From a checkpoint of a small mixture-of-experts model trained on Wikipedia: 40 experts in each of 14 layers.
Below are experts of layer 11 (counted from 0) of a mixture-of-experts language model. Rows are named router (the router's row for the expert), gate (a neuron's input weights, with its number), up (a neuron's input weights, with its number) and show model dimensions 80-119. Each number is 200 + 40 x the weight over its row's rms, rounded and kept within 0 to 999.
Before each expert's rows: "mostly gets" lists some tokens that are sent to it at least half of the time. This comes from a sample of Wikipedia text that the model never trained on.

# expert 9
mostly gets: " law", " development", " water", " community", " project", " land"
router,119,184,201,269,183,208,230,203,187,179,184,151,300,195,266,227,170,173,237,228,190,218,142,247,151,246,224,228,233,174,239,198,251,170,235,200,179,207,244,220
gate0,190,231,198,161,154,181,198,222,160,114,155,182,251,248,177,163,262,126,164,261,214,147,184,189,164,279,164,217,146,178,223,227,204,200,204,183,268,311,126,226
up0,199,281,201,140,221,249,223,196,218,184,254,259,121,197,197,172,248,232,204,276,240,137,268,246,167,213,137,194,236,217,183,184,194,174,207,206,237,210,253,197
gate1,189,192,208,186,197,209,195,239,217,158,145,167,198,179,259,233,169,192,164,236,231,230,182,261,179,284,218,189,260,177,195,179,196,127,157,305,253,159,206,213
up1,164,201,270,121,191,231,210,200,232,252,172,215,136,158,226,178,271,236,138,245,222,209,218,215,186,236,236,135,206,187,167,208,169,150,206,165,91,161,197,169
gate2,220,240,288,127,194,215,199,177,227,213,227,198,224,180,158,145,120,216,233,198,263,144,259,279,154,225,289,151,171,225,267,221,239,179,228,211,152,158,191,189
up2,153,150,281,162,181,151,278,226,189,190,174,199,181,177,206,245,183,151,168,218,135,202,238,158,196,239,285,162,147,201,244,141,166,176,234,221,197,153,218,162
gate3,198,113,283,294,189,196,224,161,211,212,192,210,219,158,165,208,183,229,205,160,138,163,80,226,174,226,181,159,175,182,144,195,232,190,185,124,203,184,168,194
up3,272,289,176,161,134,189,236,227,280,156,191,164,213,227,328,259,234,235,213,208,253,205,255,187,246,206,290,149,228,154,216,160,200,201,258,267,207,229,172,233
gate4,227,155,196,139,216,218,173,192,210,156,203,231,288,202,242,166,157,185,219,202,181,235,159,284,251,245,182,208,212,246,194,233,158,194,164,160,131,184,231,214
up4,122,221,132,172,291,235,236,246,174,193,171,208,271,179,260,136,177,133,233,189,141,187,195,299,127,274,190,180,213,223,193,199,214,200,221,145,200,203,221,239
gate5,229,236,207,262,221,223,266,207,169,238,219,295,188,219,114,184,135,229,248,163,224,237,211,234,211,124,139,113,246,197,247,174,208,228,148,157,242,186,158,179
up5,184,255,270,191,220,252,205,241,279,128,210,279,243,146,213,181,228,255,106,228,226,238,185,226,236,246,168,176,238,185,198,266,179,191,141,178,184,174,241,166
gate6,171,184,272,156,159,217,209,161,257,202,161,182,232,255,250,210,159,192,181,161,135,216,150,173,240,222,136,174,214,246,248,230,188,82,258,200,155,217,254,267
up6,230,242,263,189,248,205,189,160,159,205,245,189,179,218,225,206,246,187,246,165,135,204,185,285,163,210,229,182,213,124,115,168,202,190,193,259,284,177,178,231
gate7,232,202,225,213,227,228,181,242,241,168,129,184,298,253,210,178,248,179,190,159,166,204,208,246,180,165,154,239,193,238,173,171,208,204,249,259,164,106,208,179
up7,244,215,215,213,200,177,225,242,224,127,212,171,262,204,291,301,153,116,195,200,112,265,127,206,192,200,145,254,192,205,169,184,193,175,183,205,175,219,234,145
gate8,176,262,187,180,262,201,133,190,169,152,120,130,208,192,145,205,256,160,236,169,192,159,240,236,133,206,225,231,160,211,144,180,234,290,184,244,178,257,196,207
up8,212,240,263,234,213,311,208,215,222,225,112,195,171,233,248,184,227,187,210,234,244,230,246,183,142,227,190,224,202,238,154,191,289,290,142,137,197,222,160,136
gate9,237,179,210,98,235,203,233,191,205,190,207,97,238,190,175,198,202,126,199,222,224,262,239,192,175,229,202,109,198,180,199,236,247,199,278,269,198,245,164,155
up9,233,166,206,215,169,156,228,213,229,194,203,209,181,243,226,235,234,219,171,203,161,270,322,198,182,261,183,193,240,235,267,183,173,244,190,180,212,223,271,178
gate10,152,280,182,256,202,206,218,186,190,230,206,198,179,221,196,232,235,196,154,252,237,141,188,226,195,139,249,162,142,219,250,159,198,262,223,227,147,139,231,209
up10,162,193,154,181,120,161,168,192,146,155,171,177,153,252,169,168,221,214,197,245,213,158,154,133,264,128,167,154,157,212,184,246,122,226,253,213,175,206,179,148
gate11,185,200,134,249,172,220,172,147,144,165,139,183,255,208,290,220,117,195,254,260,213,179,163,246,169,211,243,175,205,218,240,214,231,158,286,189,174,204,158,186
up11,205,199,208,159,188,190,201,182,180,238,161,88,272,240,170,167,138,255,181,282,151,237,175,204,153,217,209,143,186,245,288,281,191,127,187,230,245,149,204,278
gate12,197,198,163,191,197,203,248,241,233,166,252,203,210,194,166,200,219,178,179,272,166,236,121,215,162,231,194,181,226,255,193,275,276,187,192,210,193,210,254,210
up12,154,226,254,171,206,277,189,168,153,250,252,211,242,192,174,242,149,207,222,170,161,232,270,208,156,190,153,113,107,221,227,221,222,220,172,164,228,162,151,215
gate13,224,138,152,138,190,197,183,201,227,171,177,230,247,219,284,148,128,216,179,218,241,231,137,181,178,268,183,150,231,209,194,255,317,197,220,152,195,176,249,191
up13,288,164,168,174,170,198,206,217,297,222,165,194,189,167,205,182,208,186,153,221,225,209,242,230,236,221,157,274,266,169,212,287,247,136,180,107,208,206,215,228
gate14,251,239,160,217,200,186,152,182,256,228,221,209,180,194,187,156,168,130,234,221,200,177,129,189,163,248,220,166,228,225,248,250,203,220,223,309,256,292,282,199
up14,128,221,182,199,113,257,196,204,219,272,212,188,253,245,190,246,196,169,273,198,236,130,214,169,187,142,206,129,143,224,182,162,197,184,222,198,226,220,214,153
gate15,192,164,217,199,157,258,285,193,237,174,163,235,235,179,229,195,211,223,180,179,210,249,219,148,225,225,201,195,154,204,245,225,230,192,208,183,270,151,267,203
up15,165,185,260,128,191,273,267,190,225,192,210,222,240,230,185,221,236,183,175,163,163,227,199,174,244,215,181,171,142,193,193,295,182,148,217,186,248,181,212,146
gate16,141,191,131,215,197,191,216,177,271,219,171,180,217,284,207,208,191,231,179,280,239,157,229,205,227,268,187,186,180,170,205,195,201,242,164,289,194,211,139,198
up16,217,170,300,172,197,221,165,172,184,243,187,178,213,171,216,227,182,204,166,203,183,147,190,149,196,198,179,169,237,245,123,220,287,293,218,200,192,217,180,167
gate17,226,288,181,239,231,193,155,115,247,204,210,164,185,181,133,166,211,133,259,243,268,234,224,230,170,135,199,259,165,171,225,241,215,138,288,163,160,198,194,200
up17,191,144,199,122,230,196,90,223,262,250,223,195,187,229,180,207,173,209,185,153,177,153,191,205,122,145,232,155,193,209,171,188,234,223,231,213,242,243,125,198
gate18,234,187,164,158,182,173,212,204,189,172,149,125,209,138,187,250,186,151,210,209,226,215,206,194,230,207,130,236,214,215,226,238,199,216,259,276,215,264,149,181
up18,181,209,233,184,227,191,215,140,216,289,197,185,191,202,201,241,286,337,216,117,201,195,171,298,163,203,266,216,99,174,167,215,270,148,191,185,229,115,214,228
gate19,193,212,162,236,255,209,253,214,257,266,166,156,214,240,199,218,253,195,180,159,178,186,167,240,127,195,225,179,221,151,150,163,211,220,195,217,275,244,174,228
up19,257,196,228,192,158,179,231,230,173,201,164,213,205,230,206,236,120,209,162,266,218,233,234,222,208,128,233,207,160,281,135,230,175,226,234,168,197,150,158,208
gate20,199,174,161,161,229,183,147,232,270,226,192,161,182,169,175,214,207,205,248,248,201,235,162,232,166,148,226,167,217,234,243,217,228,147,229,204,137,220,175,256
up20,233,209,270,226,228,203,195,217,221,171,190,274,256,122,192,161,166,262,169,152,264,239,234,144,257,162,248,205,140,178,178,145,245,227,223,232,258,176,189,226
gate21,149,142,143,178,179,229,252,181,226,206,175,155,213,217,174,220,248,181,236,244,133,177,180,150,163,235,161,245,174,211,231,217,189,165,199,162,295,171,182,226
up21,220,148,186,238,163,189,213,245,151,202,183,172,123,223,169,200,191,228,181,185,142,213,202,264,135,225,221,152,252,147,165,103,147,275,224,173,193,167,178,177
gate22,229,178,289,123,203,193,174,193,285,230,219,167,212,169,263,204,204,214,200,148,190,193,186,292,112,218,182,149,263,227,173,253,269,146,226,230,191,231,174,258
up22,166,220,130,172,210,171,195,245,217,158,200,208,260,186,200,191,280,183,225,163,193,247,181,216,190,180,240,156,213,166,182,223,195,240,191,180,192,198,212,208
gate23,175,211,182,237,230,197,260,153,210,250,224,291,147,164,231,180,190,172,182,190,221,150,218,226,104,196,139,143,129,194,194,183,151,177,224,177,94,182,226,178
up23,224,251,203,225,233,223,218,171,183,245,220,253,149,233,197,198,237,230,238,214,143,225,202,252,294,262,223,207,216,237,161,176,236,185,199,222,267,280,235,236
gate24,172,254,181,237,209,184,123,161,224,129,209,199,224,155,165,212,192,199,195,226,220,198,144,229,148,185,252,154,219,219,180,221,173,223,184,205,237,261,258,210
up24,204,162,165,206,147,205,288,211,246,196,229,246,209,187,196,177,152,188,161,213,205,216,212,172,77,222,186,227,159,162,256,188,233,252,222,208,205,140,216,257
gate25,165,189,216,258,151,208,220,205,144,268,221,193,196,228,110,231,221,270,167,253,196,215,173,203,213,184,189,170,207,243,190,250,207,224,194,182,214,260,244,225
up25,185,218,164,211,148,225,207,268,222,172,218,243,193,231,188,230,127,238,211,254,177,141,142,217,163,205,199,221,220,226,271,270,158,185,175,204,154,189,174,180
gate26,176,208,220,232,162,158,207,202,218,205,204,166,185,204,213,200,149,209,188,182,122,238,273,304,236,206,185,196,220,220,180,150,194,173,191,178,216,196,253,206
up26,225,183,172,222,233,215,231,176,162,171,212,231,212,186,272,132,151,204,166,210,244,208,146,209,174,209,171,172,137,165,165,102,254,118,226,209,186,239,268,231
gate27,171,205,244,213,220,201,229,206,256,244,222,212,173,178,172,214,191,163,237,207,257,164,182,142,226,182,209,184,257,161,156,203,256,220,224,241,183,192,170,240
up27,199,230,184,206,200,177,224,235,264,191,198,196,192,183,176,140,154,197,150,206,201,162,196,223,167,214,231,190,154,230,284,210,236,232,183,176,284,167,180,207
gate28,131,201,158,150,300,267,177,153,231,180,165,243,222,216,168,198,204,242,288,222,229,162,182,184,185,234,202,177,169,177,197,172,204,222,273,251,170,155,191,186
up28,186,178,240,232,192,148,255,207,241,178,174,271,191,225,135,125,256,216,251,159,237,195,143,201,212,261,157,201,183,165,239,245,308,181,211,206,185,212,196,187
gate29,284,178,202,208,143,196,218,184,251,160,159,192,178,226,317,277,204,120,160,262,140,213,176,300,198,228,156,186,249,198,197,202,234,185,313,227,184,191,227,217
up29,189,144,165,226,210,181,166,244,202,240,259,236,150,180,155,180,189,282,213,184,157,253,201,185,254,91,256,250,157,167,180,197,201,273,171,201,187,258,166,249
gate30,211,239,226,154,245,209,248,178,280,247,173,244,214,136,268,345,192,235,246,104,280,198,250,268,210,171,221,171,254,232,156,127,177,180,150,195,179,231,120,184
up30,159,170,207,276,198,120,234,177,262,277,206,136,173,209,193,273,215,250,260,163,176,135,242,217,224,199,232,256,210,211,174,158,149,129,209,186,228,294,171,179
gate31,208,202,246,197,135,185,193,180,279,257,264,121,219,207,153,166,207,204,189,170,161,199,269,185,268,219,275,198,294,198,205,196,308,189,194,248,206,255,162,289
up31,268,228,127,250,186,210,206,249,174,121,196,193,270,199,250,268,164,189,235,202,129,219,189,208,223,192,129,195,188,232,267,204,164,118,234,263,174,162,114,167
gate32,200,200,153,195,136,187,242,239,124,217,124,189,195,168,267,234,138,195,188,187,256,247,163,231,143,227,191,202,180,254,147,211,174,161,199,253,172,199,179,209
up32,215,182,158,230,248,250,246,179,149,181,176,202,253,199,209,228,183,166,152,241,225,194,107,182,112,205,171,187,217,259,184,182,179,224,226,226,170,169,244,239
gate33,187,165,110,213,210,178,207,189,274,144,241,253,192,134,278,213,198,173,155,213,225,148,161,270,234,263,235,257,251,203,187,186,164,211,204,187,237,292,244,226
up33,190,210,273,152,220,215,255,252,223,244,174,156,207,217,96,163,239,220,147,160,209,247,194,193,276,156,195,108,143,234,159,309,222,226,167,266,130,152,188,203
gate34,157,208,166,206,151,205,215,253,160,139,192,157,205,169,267,255,230,165,284,299,162,243,235,181,210,167,133,168,109,235,233,194,178,265,244,222,274,204,249,190
up34,179,174,145,202,168,234,184,251,193,238,189,154,189,239,170,220,162,232,193,188,188,232,164,87,244,179,194,231,240,209,208,212,215,222,219,174,164,233,209,213
gate35,211,249,212,249,127,186,198,245,231,173,197,205,195,163,177,127,180,200,211,144,179,191,214,249,226,192,171,248,198,165,173,169,245,184,247,324,128,225,158,186
up35,264,213,243,274,158,202,197,189,190,174,323,127,136,245,155,187,240,193,131,178,244,266,203,190,227,184,199,233,189,182,182,129,126,190,169,236,171,209,144,147
gate36,230,201,239,156,199,208,208,248,298,226,243,209,181,197,207,168,160,222,226,193,156,231,240,193,212,230,219,218,164,215,214,276,206,212,245,213,152,268,206,294
up36,307,139,181,132,251,182,229,229,188,220,168,149,196,178,232,182,229,175,175,180,150,175,247,208,233,216,234,168,241,165,205,214,257,151,177,301,147,189,199,259
gate37,160,143,224,170,251,206,152,272,250,217,269,158,221,208,220,217,296,238,216,224,114,333,167,127,142,170,176,241,230,194,225,254,180,213,171,207,233,194,221,208
up37,221,199,241,303,177,238,154,131,186,228,203,278,150,249,187,211,178,138,192,161,206,203,215,235,305,177,228,164,174,161,189,229,184,199,213,203,201,201,259,176
gate38,110,251,262,153,266,269,239,221,220,151,175,251,135,227,298,277,218,194,186,230,186,260,120,209,98,165,192,188,226,182,224,173,237,161,209,186,179,225,223,178
up38,171,232,205,165,205,251,177,169,219,191,205,232,208,211,195,190,258,182,147,220,237,263,164,199,236,157,204,208,236,255,160,226,213,235,193,170,215,168,157,187
gate39,140,154,216,162,172,218,134,252,199,125,164,132,167,194,224,186,234,232,221,244,196,173,187,167,134,234,259,198,152,164,300,216,216,223,195,179,158,194,203,206
up39,210,187,255,195,275,172,262,149,208,168,203,234,195,132,194,148,189,207,238,154,209,244,240,172,200,168,177,203,256,254,140,267,238,203,200,194,236,107,143,213
gate40,250,171,152,194,180,266,130,186,230,214,157,174,204,247,175,291,190,224,172,178,169,216,226,160,259,185,147,192,188,153,208,245,240,147,243,233,177,188,166,246
up40,181,278,198,215,268,192,208,230,200,182,178,94,112,191,216,156,202,204,278,198,203,212,213,193,187,216,245,201,201,211,191,178,153,241,159,219,205,180,184,183
gate41,204,108,192,210,213,216,243,205,162,148,122,172,216,169,164,215,184,240,252,223,174,258,276,242,208,236,194,133,278,204,174,216,183,219,200,258,172,279,224,145
up41,201,144,194,213,207,200,272,194,233,150,199,193,248,177,175,156,231,191,298,258,286,247,205,239,224,227,198,207,240,132,149,262,220,260,219,261,246,234,180,154
gate42,196,214,237,218,192,164,258,170,298,239,224,233,274,153,183,182,163,185,233,107,172,199,230,197,191,204,170,144,195,199,217,139,186,246,174,223,177,205,185,197
up42,191,223,164,117,208,204,128,256,139,193,140,197,167,198,241,223,162,195,187,229,178,143,177,107,195,196,169,211,210,168,161,101,262,233,216,204,155,190,188,163
gate43,212,143,166,228,248,189,226,255,222,220,143,188,267,195,206,231,172,235,122,160,174,190,210,176,215,233,164,220,182,201,176,258,129,192,236,154,262,237,212,172
up43,167,212,195,211,209,243,216,207,220,244,248,193,177,205,125,184,192,181,215,125,200,163,208,211,220,217,216,201,228,178,214,164,178,212,250,226,153,231,221,170
gate44,138,221,182,254,120,170,187,246,226,189,189,158,172,187,143,195,186,206,231,146,150,237,140,238,206,231,270,244,171,220,222,150,213,182,232,178,180,186,214,196
up44,179,201,178,204,181,225,204,218,155,195,157,182,198,182,143,219,181,259,232,164,170,227,210,248,175,244,250,206,241,243,201,195,312,153,257,178,229,235,225,199
gate45,162,231,221,120,237,132,304,220,125,142,192,161,200,158,186,190,188,247,228,216,203,157,199,224,192,166,254,250,168,226,194,174,223,171,187,215,217,205,325,195
up45,144,226,102,253,239,157,251,202,198,238,181,243,193,191,208,181,215,176,172,220,208,169,209,175,175,252,214,188,184,180,202,201,147,234,284,223,243,232,162,160
gate46,192,255,193,247,183,238,209,161,151,190,164,151,238,228,146,228,308,234,190,184,279,207,244,172,236,164,231,200,249,125,240,160,187,182,141,238,172,195,197,181
up46,240,256,148,151,217,184,280,248,232,178,196,169,222,211,149,255,187,186,261,237,175,227,261,201,177,192,201,232,118,254,127,247,195,256,277,150,179,187,198,233
gate47,187,134,222,215,228,182,175,255,191,122,179,224,205,180,192,186,201,188,182,240,197,207,203,256,186,131,193,179,256,201,191,205,179,272,245,187,262,164,248,251
up47,83,244,236,257,164,231,150,195,137,152,183,149,173,243,247,220,245,175,189,283,216,188,167,233,204,204,202,210,181,191,215,184,195,266,194,206,174,183,153,235
gate48,154,210,274,177,190,249,199,100,236,211,86,241,188,238,134,255,261,213,207,227,260,219,165,274,129,214,276,193,188,188,184,262,208,209,233,206,148,198,220,156
up48,224,229,232,182,171,171,137,233,164,254,262,99,240,221,155,134,200,188,204,166,171,205,237,256,150,209,271,143,265,169,202,215,241,260,215,138,262,199,193,247
gate49,171,155,220,230,275,237,176,208,199,245,202,182,252,209,207,186,205,170,214,145,213,226,217,263,116,186,202,251,203,226,242,282,199,149,194,168,233,214,159,208
up49,183,183,228,231,182,171,219,212,142,292,239,218,224,213,186,196,162,193,156,202,215,187,214,160,162,184,242,283,133,168,168,251,231,216,135,160,299,173,190,179
gate50,221,162,272,163,233,155,215,155,231,198,215,195,209,166,168,221,219,146,156,237,150,208,187,216,192,233,243,173,280,145,225,208,202,123,234,312,158,238,203,181
up50,242,183,210,193,207,160,231,177,247,217,216,193,169,166,223,284,191,209,185,256,178,226,205,210,229,216,165,182,213,218,185,211,188,217,145,351,262,211,152,186
gate51,216,203,126,166,220,255,227,199,157,205,206,273,239,238,209,235,108,192,227,200,221,228,191,199,98,167,233,127,257,205,226,257,228,164,201,251,176,186,194,245
up51,221,133,229,173,248,186,283,284,241,171,169,97,288,176,150,243,267,216,248,225,181,173,147,227,252,278,227,134,156,198,228,239,207,202,149,184,215,206,143,167
gate52,179,169,279,158,199,225,292,258,172,198,188,205,236,219,206,187,210,253,148,170,213,213,265,167,130,224,159,156,240,196,227,196,217,233,192,221,233,207,171,172
up52,164,145,231,149,198,221,237,203,208,245,212,128,151,221,234,152,151,244,229,183,205,224,240,141,122,236,162,182,272,202,225,138,253,225,191,192,216,222,225,139
gate53,190,167,229,201,213,218,198,190,244,210,191,203,233,236,129,185,142,208,192,213,152,154,161,192,165,242,200,229,181,150,130,204,210,172,284,189,245,186,190,258
up53,195,226,173,172,144,135,233,202,175,192,179,148,204,177,295,179,160,173,223,230,220,244,144,175,148,241,199,238,195,158,273,165,164,196,154,194,170,229,181,150
gate54,209,115,198,143,200,139,168,173,177,198,165,187,267,190,249,213,105,207,174,216,251,254,229,216,204,229,250,223,188,194,263,229,188,182,259,277,193,161,209,222
up54,189,233,159,191,177,174,262,179,173,174,238,236,141,203,214,191,191,85,169,218,199,163,226,191,159,216,230,223,145,251,256,246,217,157,178,158,195,212,255,182
gate55,157,204,215,189,164,185,215,216,203,199,184,199,159,239,199,258,226,200,143,211,166,242,148,205,204,218,225,235,250,250,235,219,233,239,196,228,283,240,184,210
up55,237,235,207,205,190,206,181,207,187,217,178,144,190,244,207,178,194,266,189,225,193,251,209,164,173,229,143,138,209,208,217,185,256,238,199,261,139,147,225,257
gate56,185,217,248,230,240,216,195,160,208,234,141,134,260,156,297,198,227,191,158,151,163,250,163,201,187,186,256,172,273,183,229,214,155,269,228,213,252,166,207,149
up56,120,217,194,188,188,207,197,213,114,221,225,107,249,282,263,235,237,185,187,243,210,131,150,270,190,229,233,186,175,207,161,183,82,222,207,255,196,195,141,139
gate57,196,123,237,170,193,189,233,218,200,203,134,222,214,110,196,229,177,219,224,236,118,270,141,288,176,257,225,164,186,193,185,226,209,186,226,267,211,237,229,262
up57,224,167,154,233,179,156,162,116,109,209,189,186,157,254,178,219,229,187,166,237,236,237,237,177,234,208,272,203,211,138,153,236,166,220,151,137,223,239,159,173
gate58,239,159,202,175,127,234,233,161,189,167,243,177,214,246,228,156,173,180,199,190,218,223,151,269,252,191,174,232,204,221,242,235,178,156,204,215,150,237,211,150
up58,238,185,228,167,201,227,99,190,154,191,194,160,183,239,194,231,149,229,197,218,158,203,146,168,229,248,183,260,160,261,170,270,204,120,202,232,101,227,258,212
gate59,245,181,198,189,176,188,185,155,170,221,240,194,257,187,202,218,256,221,194,214,244,216,249,258,190,231,246,241,191,221,154,190,226,186,167,238,185,182,153,211
up59,226,267,200,136,140,193,215,251,127,280,196,209,112,172,206,152,165,203,205,220,204,183,208,202,209,125,269,244,237,248,152,246,165,185,227,192,152,181,234,143
gate60,188,246,161,204,194,149,213,108,153,141,169,192,205,196,256,247,206,212,239,207,173,71,221,226,187,123,217,216,204,222,242,241,232,226,199,201,193,218,149,220
up60,205,190,163,197,192,125,218,214,173,199,202,147,154,233,196,180,223,265,194,222,229,195,234,221,164,185,227,268,185,221,253,233,225,114,172,180,192,175,187,227
gate61,181,160,189,215,141,230,204,246,189,182,238,215,273,174,224,200,200,156,151,140,242,246,217,164,167,213,199,217,223,206,198,148,98,184,196,228,129,231,193,185
up61,225,166,241,158,222,141,99,148,246,161,242,218,199,199,185,135,258,201,209,238,204,200,235,247,294,230,234,203,137,158,142,220,269,220,161,250,218,166,233,260
gate62,154,226,200,210,209,198,197,236,256,176,175,218,193,183,240,178,149,191,222,218,198,183,189,141,133,144,172,161,145,210,204,168,256,151,273,209,160,175,155,200
up62,293,188,234,162,197,138,229,213,233,291,230,197,192,156,196,199,222,221,181,156,193,315,147,240,224,203,215,242,216,230,173,263,165,224,223,156,162,192,178,218
gate63,164,199,154,222,128,156,236,207,137,194,196,185,233,239,177,171,207,223,215,180,116,181,218,227,210,192,172,189,171,172,158,219,203,209,285,219,239,196,171,184
up63,273,234,187,167,184,176,294,204,215,173,186,229,250,136,189,203,147,162,188,246,290,249,249,222,221,274,216,186,251,198,169,176,205,197,203,272,219,167,224,217